Experts of a small language model.
Size: 12 layers, vocabulary 16384, 60.7M parameters.
Experts: 80 experts in each of 12 layers, 96 SwiGLU neurons an expert, 4 picks a token, a softmax router.
Training: a variant of Adam for the experts, 802M tokens, 3355 steps.
Below are experts of layer 7 (counted from 0) of a mixture-of-experts language model. Rows are named router (the router's row for the expert), gate (a neuron's input weights, with its number), up (a neuron's input weights, with its number), down (a neuron's output weights, with its number) and show model dimensions 96-191. Each number is 50 + 12 x the weight over its row's rms, rounded and kept within 0 to 99.
Before each expert's rows: a language model's description of what the expert responds to; "comes after" lists some tokens at least twice as common just before its tokens as in all text. This comes from a sample of Wikipedia text that the model never trained on. Tokens count by the router's weight.

# expert 55
It responds to: Pieces in titles, names. Short word pieces right after an initial capital in names and titles, e.g. B-ion-ic, St-ring-ers, B-id-leman, Beat-les, and "On".
comes after: " B", " S", " D", " T", "S", "B"
router:35 42 65 52 46 40 58 67 62 60 54 67 71 50 31 49 72 61 49 46 56 59 58 57 57 44 67 21 52 51 27 38 43 55 58 47 47 61 65 38 52 48 26 26 53 45 69 67 79 68 67 44 63 32 54 25 51 47 50 42 57 30 38 60 38 58 34 53 66 32 53 54 42 64 46 43 54 56 50 42 60 55 28 59 57 44 42 60 40 64 49 42 22 65 55 41
gate0:50 54 45 81 26 40 63 64 65 54 71 60 34 37 59 60 46 27 64 21 57 52 51 52 39 43 45 53 45 54 33 61 49 39 59 31 46 37 62 66 69 59 68 38 65 50 55 63 60 41 60 39 55 31 40 62 40 76 44 58 48 46 33 44 36 46 70 50 56 59 41 53 49 51 21 69 54 26 52 30 43 35 29 50 35 40 38 48 64 53 64 38 50 65 38 52
up0:45 52 63 38 62 40 44 46 37 59 53 41 55 66 24 39 46 76 35 46 32 65 71 40 68 59 55 63 58 66 56 62 48 49 35 66 45 51 32 58 40 31 37 48 54 45 72 59 54 49 44 34 50 46 50 46 44 42 60 53 44 61 48 35 71 55 53 34 37 36 51 57 38 65 57 30 73 42 65 47 29 54 65 41 46 68 57 42 83 54 41 48 51 44 40 54
down0:52 65 51 44 54 50 41 31 40 25 59 39 51 51 55 34 37 52 63 56 43 52 41 43 26 50 67 31 47 48 37 60 42 42 53 42 69 73 36 43 68 70 66 61 56 51 44 69 56 57 35 51 42 39 41 38 46 59 53 50 52 65 52 63 52 70 22 29 44 48 44 32 61 43 58 42 53 82 56 60 77 54 41 56 39 76 38 33 57 49 35 52 47 32 52 58
gate1:59 82 55 65 42 40 51 59 35 62 53 46 52 41 47 43 62 35 52 50 39 70 43 62 44 45 61 58 36 56 56 49 47 27 91 50 63 54 46 40 67 69 32 57 53 69 34 38 57 38 60 54 48 53 47 52 55 45 36 58 34 47 43 40 40 30 53 52 76 56 36 47 42 21 57 45 44 56 64 83 40 51 20 44 57 27 62 34 55 45 54 46 35 48 46 39
up1:44 40 42 38 57 57 34 43 50 43 46 54 63 45 39 40 60 35 45 34 46 49 44 37 49 48 55 46 66 46 56 55 61 69 22 70 26 41 44 40 55 63 54 52 58 45 49 60 63 56 42 64 51 51 65 41 27 31 38 59 57 31 82 59 47 52 68 63 50 62 60 56 44 55 42 45 56 58 59 49 45 48 39 43 47 44 34 58 55 56 58 47 59 43 57 47
down1:51 62 36 61 41 43 42 99 45 50 62 50 66 51 38 69 42 61 42 62 46 49 50 32 42 55 62 57 65 57 54 29 37 45 52 66 50 44 44 34 37 20 35 42 35 53 61 50 51 54 56 52 41 60 66 41 47 56 42 43 43 32 53 45 43 52 45 63 55 51 43 49 48 50 25 44 52 48 48 43 40 54 40 78 40 51 37 40 65 59 33 36 33 53 43 61
gate2:44 51 60 57 56 70 45 52 54 53 53 53 55 56 39 62 46 29 59 39 51 45 21 66 43 63 37 48 52 51 77 58 54 40 38 56 52 55 24 58 38 57 50 41 52 47 26 47 16 41 58 64 33 55 57 38 40 46 45 45 39 52 54 42 58 43 41 37 58 51 44 24 58 46 31 53 63 49 48 47 39 43 36 44 48 57 52 58 68 52 53 56 58 43 38 70
up2:37 27 50 63 31 55 61 61 39 64 43 55 52 39 45 62 62 57 53 50 62 69 39 51 43 53 35 24 60 55 39 62 45 52 52 56 50 42 38 41 26 46 61 39 44 50 41 55 51 50 46 64 64 54 49 44 35 57 77 48 56 53 27 47 57 53 51 25 73 52 40 44 24 58 31 55 64 46 59 32 38 76 32 37 51 61 22 45 50 53 16 55 56 49 65 56
down2:53 39 51 51 23 47 64 48 72 60 37 71 58 42 29 65 51 38 57 54 71 39 54 41 47 58 39 37 77 40 36 52 60 63 47 53 39 68 57 55 38 38 59 56 53 61 60 51 62 39 54 52 65 61 49 37 40 57 64 62 29 49 44 80 63 27 65 58 72 41 59 37 34 61 38 65 27 54 52 56 37 57 34 46 31 56 44 55 64 51 52 61 41 47 45 20
gate3:56 45 69 70 52 52 46 42 53 55 45 48 22 48 52 61 49 30 42 31 50 30 73 58 36 43 30 51 71 61 51 28 39 57 58 59 54 58 34 55 56 59 54 56 38 55 45 40 24 41 57 73 37 50 48 41 71 57 28 29 35 61 43 51 26 51 77 64 42 52 67 58 54 57 34 43 59 60 42 56 57 48 52 47 56 51 57 45 69 33 47 43 60 66 58 44
up3:60 43 41 68 64 59 40 47 36 35 72 59 53 42 22 42 59 59 69 57 37 43 62 33 47 34 48 56 58 50 52 46 46 47 48 52 54 41 42 48 38 61 62 45 42 56 46 57 35 46 40 50 56 51 36 60 46 75 42 59 59 43 55 53 69 90 55 37 44 80 50 61 55 71 38 68 28 33 52 57 55 26 48 35 62 63 37 42 62 48 46 61 58 48 54 42
down3:31 59 44 33 39 64 36 52 34 68 45 59 78 73 23 40 40 63 66 45 40 46 57 58 54 49 50 43 60 33 66 68 67 39 46 42 48 51 63 64 51 44 66 43 51 44 26 33 50 44 33 21 37 47 55 54 53 65 39 49 51 72 57 71 50 48 43 60 61 58 55 47 61 44 36 54 23 50 51 52 63 43 38 50 59 43 50 49 52 45 47 54 26 43 51 54
gate4:65 38 52 55 85 47 41 47 62 54 53 49 46 45 49 49 59 43 40 57 44 41 80 39 51 35 50 26 58 44 67 38 35 38 51 62 56 54 63 58 48 37 29 40 51 61 67 56 66 56 33 41 40 38 50 48 49 33 69 51 56 50 28 39 66 62 49 52 63 40 41 64 39 53 72 75 65 37 49 34 70 39 52 69 55 49 47 54 50 38 53 58 42 60 78 43
up4:60 32 61 55 50 50 47 62 48 58 54 61 60 30 63 54 60 51 47 66 63 50 68 66 45 47 35 35 50 59 57 54 42 46 47 24 63 49 49 55 45 46 50 52 72 43 60 51 60 47 63 61 46 56 50 47 18 32 45 46 40 45 48 28 78 52 35 58 43 34 42 36 47 56 72 43 52 35 54 59 42 49 65 48 59 42 44 72 54 47 23 55 40 67 48 54
down4:71 67 45 67 39 55 50 28 20 70 56 27 56 57 52 42 40 36 53 61 25 51 61 75 45 53 53 63 50 48 44 47 51 41 54 30 54 39 52 55 66 36 74 62 56 50 47 41 59 55 50 66 57 33 50 57 33 40 48 34 40 45 43 51 37 45 48 60 35 43 58 39 52 53 59 66 59 41 72 62 55 48 68 47 43 53 46 77 32 59 35 67 45 59 51 63
gate5:66 69 56 56 61 54 71 39 58 21 60 61 37 47 49 30 70 50 72 43 28 55 44 51 51 68 46 39 61 46 54 46 52 55 64 58 44 55 52 44 67 39 40 54 41 49 50 50 30 39 48 44 49 38 45 47 53 41 43 65 52 50 59 46 47 53 67 46 41 63 34 76 47 57 35 58 45 59 51 68 35 41 47 59 29 35 74 22 63 40 65 67 49 66 57 59
up5:53 34 55 35 64 18 40 61 50 44 66 23 66 24 71 41 49 60 80 36 45 58 67 18 37 51 57 47 38 39 65 50 46 55 55 71 37 59 71 43 51 41 42 45 52 63 31 41 62 45 50 27 44 53 45 65 53 35 52 64 63 46 56 42 46 36 62 55 56 58 52 43 56 52 27 39 55 41 42 44 86 67 45 42 49 63 56 72 37 72 51 57 61 46 61 58
down5:51 56 62 38 62 41 71 54 40 50 41 55 52 54 26 52 44 36 57 52 44 43 50 38 57 44 55 56 46 45 60 31 32 58 54 53 53 70 51 42 56 39 41 42 35 47 48 56 70 51 53 31 46 25 36 58 58 46 53 49 55 53 44 56 59 54 57 56 52 56 42 33 66 64 39 51 51 49 37 61 54 48 38 51 63 38 49 31 44 60 31 59 32 31 56 42
gate6:43 56 63 59 42 31 47 48 50 66 45 44 46 70 48 51 39 56 54 42 47 44 70 23 26 30 53 35 45 50 52 32 58 58 47 24 36 36 41 65 38 43 39 52 46 45 55 67 60 65 56 72 54 51 37 55 42 70 41 43 58 53 47 42 45 67 58 69 29 60 49 53 58 51 48 46 50 49 49 35 47 69 63 45 36 37 27 57 43 56 47 30 60 37 50 49
up6:45 38 41 47 50 50 42 53 36 76 46 50 48 78 46 33 50 50 68 49 47 43 45 42 57 45 39 68 40 53 41 47 55 39 50 54 56 74 72 52 62 56 65 34 63 47 43 54 27 49 50 37 48 61 59 36 49 44 57 56 67 45 57 31 61 42 45 38 61 39 59 68 56 47 65 57 52 62 58 42 74 39 70 23 44 36 39 56 51 53 60 64 44 48 44 43
down6:55 54 43 38 50 44 52 61 29 43 50 54 63 61 52 65 41 50 59 46 50 66 77 45 56 40 62 58 57 36 58 63 42 48 58 53 44 67 68 55 45 32 44 46 63 28 69 45 47 60 71 27 60 32 40 33 47 63 46 35 33 39 33 45 51 37 39 57 24 61 54 59 55 62 51 64 46 41 54 35 57 88 51 63 70 40 49 60 29 57 41 44 27 53 25 25

# expert 52
It responds to: Second pieces of surnames. Second word piece right after a capital initial, mostly in surnames and place names in rosters and tables, e.g. M-moh, McM-ahon, B-ooth-by, B-éjart.
comes after: " M", " D", " B", " F", " S", "M"
router:32 37 60 51 50 47 69 60 54 58 65 57 49 39 22 61 50 72 56 50 29 53 50 41 65 56 68 34 45 59 26 39 37 47 66 45 27 66 59 54 57 49 38 46 64 30 73 66 38 63 66 39 58 37 65 38 46 46 49 57 51 41 50 59 34 46 45 52 50 45 72 63 43 64 65 52 41 49 44 49 42 57 34 70 69 42 44 57 38 52 70 42 36 52 53 41
gate0:32 60 36 60 49 51 55 38 61 39 58 59 50 55 53 58 45 50 69 42 55 74 39 45 47 36 59 60 42 34 31 53 39 56 54 33 47 60 58 47 48 50 57 30 56 47 50 36 62 61 47 43 43 38 63 40 37 45 60 51 40 43 34 41 42 39 35 65 60 28 47 56 62 67 49 57 51 48 47 23 75 61 55 44 60 60 44 49 56 58 39 37 38 39 67 48
up0:69 58 47 36 68 55 50 69 49 46 43 50 37 76 22 62 46 56 52 72 49 53 40 50 69 37 77 47 54 57 45 41 53 52 56 46 68 71 59 37 10 55 49 63 67 63 53 51 65 48 47 35 54 51 57 37 36 29 31 58 35 58 27 75 53 45 60 39 43 38 34 64 53 51 52 32 37 38 56 42 44 44 69 48 55 57 52 41 49 52 29 28 49 45 50 71
down0:48 50 55 53 40 52 60 50 43 44 44 68 29 71 53 58 69 43 50 40 53 57 39 55 59 49 47 71 55 57 65 54 53 41 68 66 45 53 40 55 54 58 61 38 69 39 58 62 47 68 44 46 56 75 46 57 59 42 40 71 58 55 56 71 46 57 67 47 36 48 55 51 41 54 34 46 31 43 50 52 37 25 60 37 73 48 64 55 43 49 39 47 51 50 58 48
gate1:58 50 42 37 46 56 31 23 66 50 52 51 52 46 42 30 59 39 43 50 42 50 33 39 37 53 42 50 47 46 54 61 70 67 56 48 45 52 29 40 69 30 64 42 67 52 45 43 24 36 33 50 39 52 39 45 50 86 58 44 44 55 53 48 35 55 62 63 56 33 26 72 49 32 71 56 39 57 49 51 54 65 59 66 50 38 54 77 68 38 44 61 66 37 53 48
up1:39 42 54 40 62 61 50 61 53 51 48 42 52 44 39 60 19 68 63 48 70 40 44 76 55 56 50 41 72 43 46 57 40 52 40 57 52 52 50 57 39 60 55 43 57 54 55 62 69 60 44 60 68 70 42 41 36 32 45 70 66 40 42 64 31 25 55 46 40 64 54 39 59 29 45 48 64 42 54 48 46 45 30 47 43 34 49 68 37 43 48 52 41 31 81 47
down1:51 40 33 57 46 43 66 61 39 38 59 36 58 48 50 68 44 66 58 95 52 60 48 49 61 38 35 50 64 50 48 44 49 59 64 51 45 45 67 52 55 48 27 41 56 42 48 54 41 46 50 42 50 47 41 50 39 60 65 70 60 54 36 67 46 56 59 62 44 51 52 41 47 32 37 63 65 67 57 28 55 40 51 47 52 45 44 27 51 58 45 63 47 51 32 55
gate2:38 55 63 70 43 47 61 49 53 46 49 50 23 50 63 51 37 57 70 63 52 38 65 49 46 51 78 24 42 35 63 66 54 29 67 54 59 34 63 50 55 49 41 42 48 41 54 50 49 39 77 50 53 60 49 34 50 46 34 28 43 51 37 28 38 64 38 24 56 29 52 72 50 41 60 55 23 49 64 55 55 60 56 45 53 59 43 41 38 58 55 54 55 69 56 60
up2:41 62 40 41 50 44 59 44 47 56 49 70 73 49 45 25 57 57 54 45 64 41 55 36 45 68 42 54 49 64 58 53 47 35 47 53 42 34 48 60 45 73 52 56 47 74 60 53 61 59 28 58 57 48 59 67 43 62 49 52 49 47 48 40 63 48 41 60 58 49 54 47 61 63 53 23 68 53 51 57 45 55 76 46 63 41 36 64 59 63 56 34 57 31 48 25
down2:41 47 50 37 56 50 68 55 58 31 42 60 41 62 44 52 59 47 57 44 66 31 62 24 40 53 28 60 22 43 49 47 61 27 52 63 39 39 59 45 69 60 61 26 52 55 64 37 43 53 61 43 27 40 33 78 36 51 56 37 65 55 74 63 58 56 47 47 54 35 70 38 40 41 38 40 37 58 52 52 46 41 27 51 54 70 51 31 48 71 56 51 65 29 44 45
gate3:43 66 54 51 49 35 43 52 50 34 58 54 60 55 61 07 80 57 42 48 70 53 39 40 45 68 42 59 62 41 70 38 54 30 49 44 33 60 59 43 69 54 60 55 50 65 53 43 11 52 55 57 53 39 52 62 42 76 40 59 48 62 53 49 49 47 51 64 66 67 51 37 48 23 48 69 72 57 65 49 61 65 39 47 62 49 70 40 58 40 41 44 37 34 71 49
up3:56 56 46 34 59 49 63 62 32 25 58 66 47 56 61 48 49 47 40 50 68 48 36 54 60 60 53 60 40 39 56 59 58 47 39 49 53 43 28 36 54 50 39 31 40 53 57 52 39 37 48 43 33 41 50 58 47 70 35 44 44 43 59 61 83 48 40 35 48 58 40 36 48 67 51 63 76 60 35 41 40 59 37 50 45 34 57 49 62 36 71 46 50 76 56 39
down3:46 42 63 49 64 46 31 48 66 34 60 36 29 40 44 44 69 43 65 27 63 66 43 36 34 44 65 81 42 37 42 73 60 66 58 40 41 56 40 34 65 29 47 49 41 46 53 61 41 42 46 52 60 71 69 51 47 42 62 53 42 67 33 59 53 52 38 54 41 40 30 64 45 46 36 68 58 54 55 45 31 55 42 61 31 43 54 53 44 60 39 44 57 63 45 36
gate4:56 61 65 32 66 44 68 65 29 49 41 50 56 37 50 25 51 48 39 57 83 33 43 54 19 47 57 40 34 36 46 60 34 52 43 49 55 68 52 42 72 35 41 63 38 49 69 52 43 41 54 62 51 55 52 29 47 56 48 63 44 52 31 39 55 37 45 52 48 32 38 65 64 60 48 61 37 37 53 41 66 56 50 37 42 34 66 52 55 50 46 43 60 46 43 44
up4:63 51 57 53 50 57 40 52 71 44 65 42 40 50 53 54 39 39 64 42 49 55 56 39 48 29 51 53 64 63 52 48 69 82 62 52 50 47 33 38 42 25 62 38 64 54 45 57 54 57 43 57 62 49 30 37 58 31 72 68 63 46 42 48 44 80 34 35 62 50 37 44 20 26 43 45 35 67 44 48 47 58 54 38 41 55 49 44 38 64 47 62 38 48 49 61
down4:65 51 52 49 47 80 42 62 35 33 39 47 51 28 51 55 47 49 54 40 25 46 52 45 49 49 41 47 45 59 55 54 53 51 55 30 42 30 49 63 46 39 62 61 42 64 41 39 66 70 48 32 43 32 45 38 68 43 71 70 66 51 81 50 61 46 55 37 63 45 55 69 49 58 41 29 38 38 39 39 51 24 61 44 47 46 51 31 71 62 46 48 58 54 52 38
gate5:23 71 44 42 58 45 45 47 52 25 50 43 49 48 48 29 31 69 73 33 51 59 31 50 52 49 42 37 51 48 67 27 49 58 54 62 59 40 74 42 52 53 74 45 48 51 49 55 36 53 40 62 57 56 28 67 53 32 34 53 44 65 62 45 35 64 47 44 35 41 53 40 54 66 43 57 63 40 56 48 52 43 63 46 51 46 50 32 46 62 59 70 42 67 56 32
up5:38 51 43 42 60 34 50 49 31 42 48 63 37 39 42 37 40 56 53 44 67 35 55 42 48 33 67 61 29 42 43 67 66 34 51 40 34 29 58 49 52 52 52 59 71 48 36 32 53 60 74 41 55 62 33 52 74 52 32 66 40 43 51 57 35 46 34 51 56 44 51 49 56 40 65 60 48 44 47 59 60 53 35 68 57 50 58 65 53 67 38 61 51 62 69 59
down5:41 48 48 64 48 52 23 61 59 47 52 52 63 58 59 41 54 51 56 49 46 37 35 48 50 44 54 52 44 71 60 61 65 39 79 62 41 33 52 53 68 49 44 56 49 51 35 47 51 48 45 47 40 37 57 66 75 26 44 46 52 79 23 48 52 60 41 53 44 64 55 46 30 38 38 38 53 66 65 41 55 61 60 51 67 33 66 35 60 61 48 65 49 64 15 47
gate6:58 48 63 64 42 46 56 44 37 43 68 60 51 51 33 56 56 51 48 60 47 57 48 47 34 60 60 35 36 56 51 50 39 59 61 32 38 63 59 55 29 44 52 32 44 50 46 49 28 64 47 52 47 39 76 57 59 45 55 62 59 48 68 56 46 55 34 34 48 46 50 68 71 41 35 55 75 37 38 32 32 41 52 50 39 33 50 62 43 40 52 47 70 58 74 59
up6:60 31 52 59 67 51 59 34 50 56 66 36 45 64 71 48 43 51 40 69 52 62 45 80 52 41 50 41 42 62 44 56 55 57 59 43 49 51 69 50 67 84 56 24 45 51 78 41 40 51 36 53 50 48 50 43 36 36 51 72 51 40 65 80 49 49 26 52 45 53 55 51 53 65 32 59 57 37 52 43 46 58 64 52 33 45 48 58 55 59 55 36 42 57 51 59
down6:60 65 31 38 39 58 28 35 59 84 57 56 58 59 60 50 51 25 37 52 38 47 72 66 64 41 34 52 61 56 50 59 55 68 47 57 50 62 65 41 37 45 67 61 66 46 44 65 58 59 67 68 63 57 50 65 40 43 29 56 53 42 39 50 40 48 62 43 46 66 44 57 26 60 43 53 48 48 59 31 55 66 43 53 61 41 30 66 57 45 58 32 45 48 72 72

# expert 45
It responds to: Mid-word letter chunks. Short letter pieces inside ordinary English or foreign words, often after an initial b, g, ch, such as wh-is-ky, b-ott-om, wind-ing.
comes after: " B", " G", " b", " Ch", " g", " ch"
router:43 52 58 56 48 43 57 55 60 66 44 36 61 54 41 32 69 80 63 49 54 49 52 55 60 37 66 35 47 53 21 68 53 66 44 55 57 67 69 47 39 43 51 38 65 38 77 55 67 70 57 47 56 35 53 43 54 38 44 66 41 45 50 51 34 45 43 50 41 37 74 59 66 55 43 43 50 65 67 52 44 47 31 46 50 61 35 50 36 57 62 43 35 64 50 24
gate0:43 54 59 58 41 45 39 68 39 34 67 54 71 65 22 40 56 56 31 33 61 66 53 46 54 43 39 52 66 55 46 52 67 49 46 49 73 62 43 36 49 65 46 48 51 55 42 42 35 53 57 59 55 63 50 59 68 61 49 74 47 49 43 40 59 54 56 35 74 68 35 52 55 43 41 55 61 42 66 43 43 39 52 51 49 51 35 62 55 31 44 48 31 58 54 65
up0:49 80 51 62 48 49 57 50 44 69 36 53 67 52 38 52 45 45 44 34 62 69 43 51 48 29 59 53 31 46 38 60 55 30 39 45 36 48 56 39 58 51 66 54 55 54 42 37 30 32 72 45 59 74 39 39 57 48 54 68 39 62 59 47 62 36 57 32 54 91 29 52 67 53 56 50 40 43 71 33 51 47 52 44 49 52 42 68 42 56 53 57 28 50 40 43
down0:37 51 46 54 49 56 45 49 56 37 58 58 36 47 58 53 47 46 40 50 63 43 40 48 36 36 61 34 59 35 60 45 30 44 51 56 48 43 48 68 43 53 59 44 45 48 47 54 51 48 47 63 33 34 51 38 43 57 54 72 41 38 47 52 62 39 57 61 68 72 53 46 66 54 37 40 56 33 50 71 47 64 48 45 43 41 65 51 36 68 39 55 68 62 50 53
gate1:63 38 37 57 67 64 38 36 72 60 52 48 20 64 42 59 47 52 34 58 51 49 32 56 22 44 39 45 68 44 36 53 58 58 68 49 34 46 52 48 58 73 54 46 51 40 41 45 41 49 44 35 59 58 31 30 53 45 51 55 59 64 43 32 55 69 44 33 48 56 39 55 38 61 55 52 49 35 42 49 51 49 59 42 52 56 48 52 47 40 26 57 52 41 27 61
up1:33 31 47 53 64 49 21 28 54 50 48 35 40 54 59 62 56 58 41 53 50 51 56 61 27 36 48 35 68 48 49 65 64 67 35 54 48 71 50 55 69 38 84 41 43 55 45 47 61 53 24 54 57 57 50 39 47 48 65 50 78 56 40 55 64 62 31 59 58 52 58 54 48 56 46 36 21 49 49 60 55 57 68 43 56 49 51 39 58 33 47 41 54 64 55 61
down1:50 61 37 52 51 54 72 55 57 56 56 51 55 73 27 39 47 39 26 36 60 70 73 64 33 47 45 58 40 54 31 37 59 37 49 56 23 45 48 39 48 57 12 42 36 53 34 47 66 41 48 33 39 70 40 69 43 49 46 54 56 64 45 51 54 31 56 63 52 55 62 53 59 43 66 64 72 52 54 55 49 49 41 64 46 63 37 38 40 52 43 32 65 60 51 70
gate2:22 51 41 56 57 62 46 54 58 61 47 19 52 38 21 56 53 57 53 45 37 60 48 42 38 51 55 69 61 39 44 52 50 61 48 46 42 36 25 29 32 62 62 53 57 42 40 35 44 52 45 63 39 41 55 55 40 51 54 51 42 57 57 27 43 46 66 43 45 51 48 52 66 53 54 59 65 36 57 31 41 52 28 55 45 53 34 53 32 53 50 61 51 21 75 47
up2:29 68 51 68 43 62 56 51 44 57 61 42 51 53 45 54 20 55 37 54 38 56 55 41 31 69 43 45 78 42 49 49 56 35 39 30 82 38 37 63 60 55 41 45 50 71 53 53 49 41 52 69 41 58 59 43 56 50 48 52 62 32 32 58 36 48 68 36 63 37 50 39 59 35 44 35 50 55 41 59 36 62 64 54 30 49 60 48 53 68 72 47 46 54 35 53
down2:50 45 37 42 52 51 34 47 40 51 29 45 67 62 44 45 21 20 35 72 56 43 49 55 63 36 38 45 46 58 46 48 52 45 71 55 41 54 52 52 38 56 60 37 46 48 37 52 79 51 41 45 56 25 57 58 23 37 63 65 40 52 51 41 65 52 41 51 53 54 59 53 54 36 70 67 59 37 68 47 54 48 37 42 41 48 33 16 50 49 56 40 53 41 45 38
gate3:40 90 54 65 71 57 42 46 37 43 47 33 55 56 61 69 53 39 35 33 61 40 48 47 53 35 58 62 47 36 53 64 38 67 47 52 49 47 60 46 67 72 70 41 50 50 47 66 59 71 42 58 67 44 32 27 45 66 38 39 41 51 51 40 50 62 59 76 40 56 54 51 40 57 47 42 58 42 46 49 62 60 43 44 44 50 57 41 22 49 43 44 55 33 63 47
up3:45 60 52 48 56 31 51 57 61 48 58 46 48 60 53 39 51 44 46 36 71 43 59 50 51 58 42 55 45 59 44 58 37 51 49 46 75 53 75 53 50 60 62 59 41 51 76 67 18 40 16 58 70 70 51 49 54 31 68 39 59 46 35 34 34 38 61 40 59 40 42 52 60 54 24 56 45 46 40 37 36 58 26 51 45 66 23 61 36 45 42 51 69 53 31 68
down3:44 48 50 73 51 27 48 43 38 23 39 61 47 58 35 42 46 55 56 33 46 72 48 48 45 51 48 49 53 41 58 53 43 42 77 43 56 49 46 74 58 56 56 71 56 47 54 47 52 44 29 55 60 73 36 61 49 55 58 46 86 47 53 67 38 55 60 57 48 36 53 73 44 52 44 67 46 59 50 40 63 59 36 42 45 26 61 58 57 45 52 59 67 78 42 46
gate4:43 82 59 46 49 49 62 54 43 33 56 45 35 55 42 43 61 62 50 45 62 53 48 35 52 32 52 64 50 48 33 50 37 77 43 31 42 58 45 42 49 45 42 49 68 74 60 45 27 54 46 68 57 39 57 52 59 55 40 63 45 64 52 51 54 40 51 53 70 46 30 30 56 49 50 47 67 29 62 43 30 62 61 60 55 53 40 49 39 21 68 56 45 71 75 39
up4:64 60 59 66 75 51 53 26 50 42 58 49 49 46 43 49 47 54 31 49 21 46 72 47 44 41 41 52 64 58 48 60 58 41 56 29 67 53 47 61 27 79 48 42 57 51 68 74 58 41 68 33 44 61 50 57 56 55 28 39 66 75 55 47 88 75 55 43 40 53 71 54 27 59 55 50 56 64 60 63 43 61 45 50 55 47 41 50 49 60 64 43 54 52 30 53
down4:56 27 44 59 54 52 50 57 50 47 44 41 64 29 58 59 49 50 42 49 46 52 53 56 38 75 28 50 31 61 44 61 55 69 37 68 44 61 49 49 37 48 68 42 39 30 49 66 27 48 52 76 57 46 28 57 45 59 34 43 42 70 41 54 39 55 42 53 59 42 51 40 63 34 54 60 53 32 52 45 59 41 82 62 52 48 62 48 63 47 43 32 51 65 33 42
gate5:68 33 51 66 46 66 29 64 60 47 42 61 48 49 46 28 32 55 61 58 70 69 55 28 77 63 28 68 49 49 61 47 46 43 43 64 72 25 41 40 51 53 50 50 66 47 52 39 62 56 39 62 54 29 24 63 49 44 32 67 56 45 49 43 54 60 32 67 50 54 59 49 57 52 74 44 59 47 48 51 46 45 44 40 43 39 49 56 42 58 35 52 33 45 61 47
up5:52 50 61 25 46 55 48 48 41 50 51 52 65 45 57 55 53 50 34 57 36 46 46 24 30 53 33 51 51 35 63 51 31 41 57 43 40 43 71 64 41 43 74 50 55 46 38 43 47 56 51 58 43 48 66 63 60 57 81 55 34 41 50 35 48 70 39 65 63 67 34 53 69 62 54 85 41 60 38 55 48 46 37 61 61 53 45 63 59 56 61 68 32 53 53 54
down5:58 37 37 45 61 33 47 44 74 29 59 67 84 58 53 54 48 52 81 42 25 62 43 34 43 50 35 77 61 38 52 71 59 63 33 61 71 51 63 37 44 65 63 46 57 51 54 66 46 45 43 50 54 48 65 66 51 56 71 58 38 47 63 47 30 40 44 45 62 56 51 52 53 42 65 42 53 39 51 61 48 54 33 78 64 41 40 32 40 39 65 35 47 35 67 56
gate6:64 46 67 57 40 75 38 58 66 46 58 60 62 71 61 40 54 58 68 37 39 44 56 49 56 38 41 46 37 32 57 46 26 50 61 29 58 38 51 49 63 57 57 47 38 72 30 39 42 70 47 48 56 41 41 33 65 64 38 56 37 48 41 47 37 54 46 65 55 39 50 57 51 43 49 44 46 53 59 30 41 62 44 57 49 41 66 43 49 67 46 49 27 34 44 54
up6:66 34 59 65 38 67 32 57 60 52 51 55 67 35 52 45 53 44 74 42 38 45 72 62 46 46 41 36 32 48 45 49 43 66 41 46 51 50 56 63 43 58 39 48 63 60 50 51 50 64 34 56 58 32 63 44 34 55 49 61 42 50 51 40 53 52 55 65 29 45 38 43 57 28 58 30 56 57 45 39 60 44 46 65 67 31 55 51 66 68 35 37 53 47 70 28
down6:54 28 41 54 29 67 77 64 62 54 21 59 52 55 33 44 51 51 56 54 48 65 59 51 57 45 36 40 66 58 55 58 58 38 58 63 63 65 55 42 50 44 56 59 60 36 46 56 66 47 48 46 60 53 59 64 50 64 33 54 63 72 47 57 27 27 74 75 55 55 44 42 55 56 42 58 39 39 48 41 24 59 43 59 44 53 70 56 50 68 26 33 47 49 61 55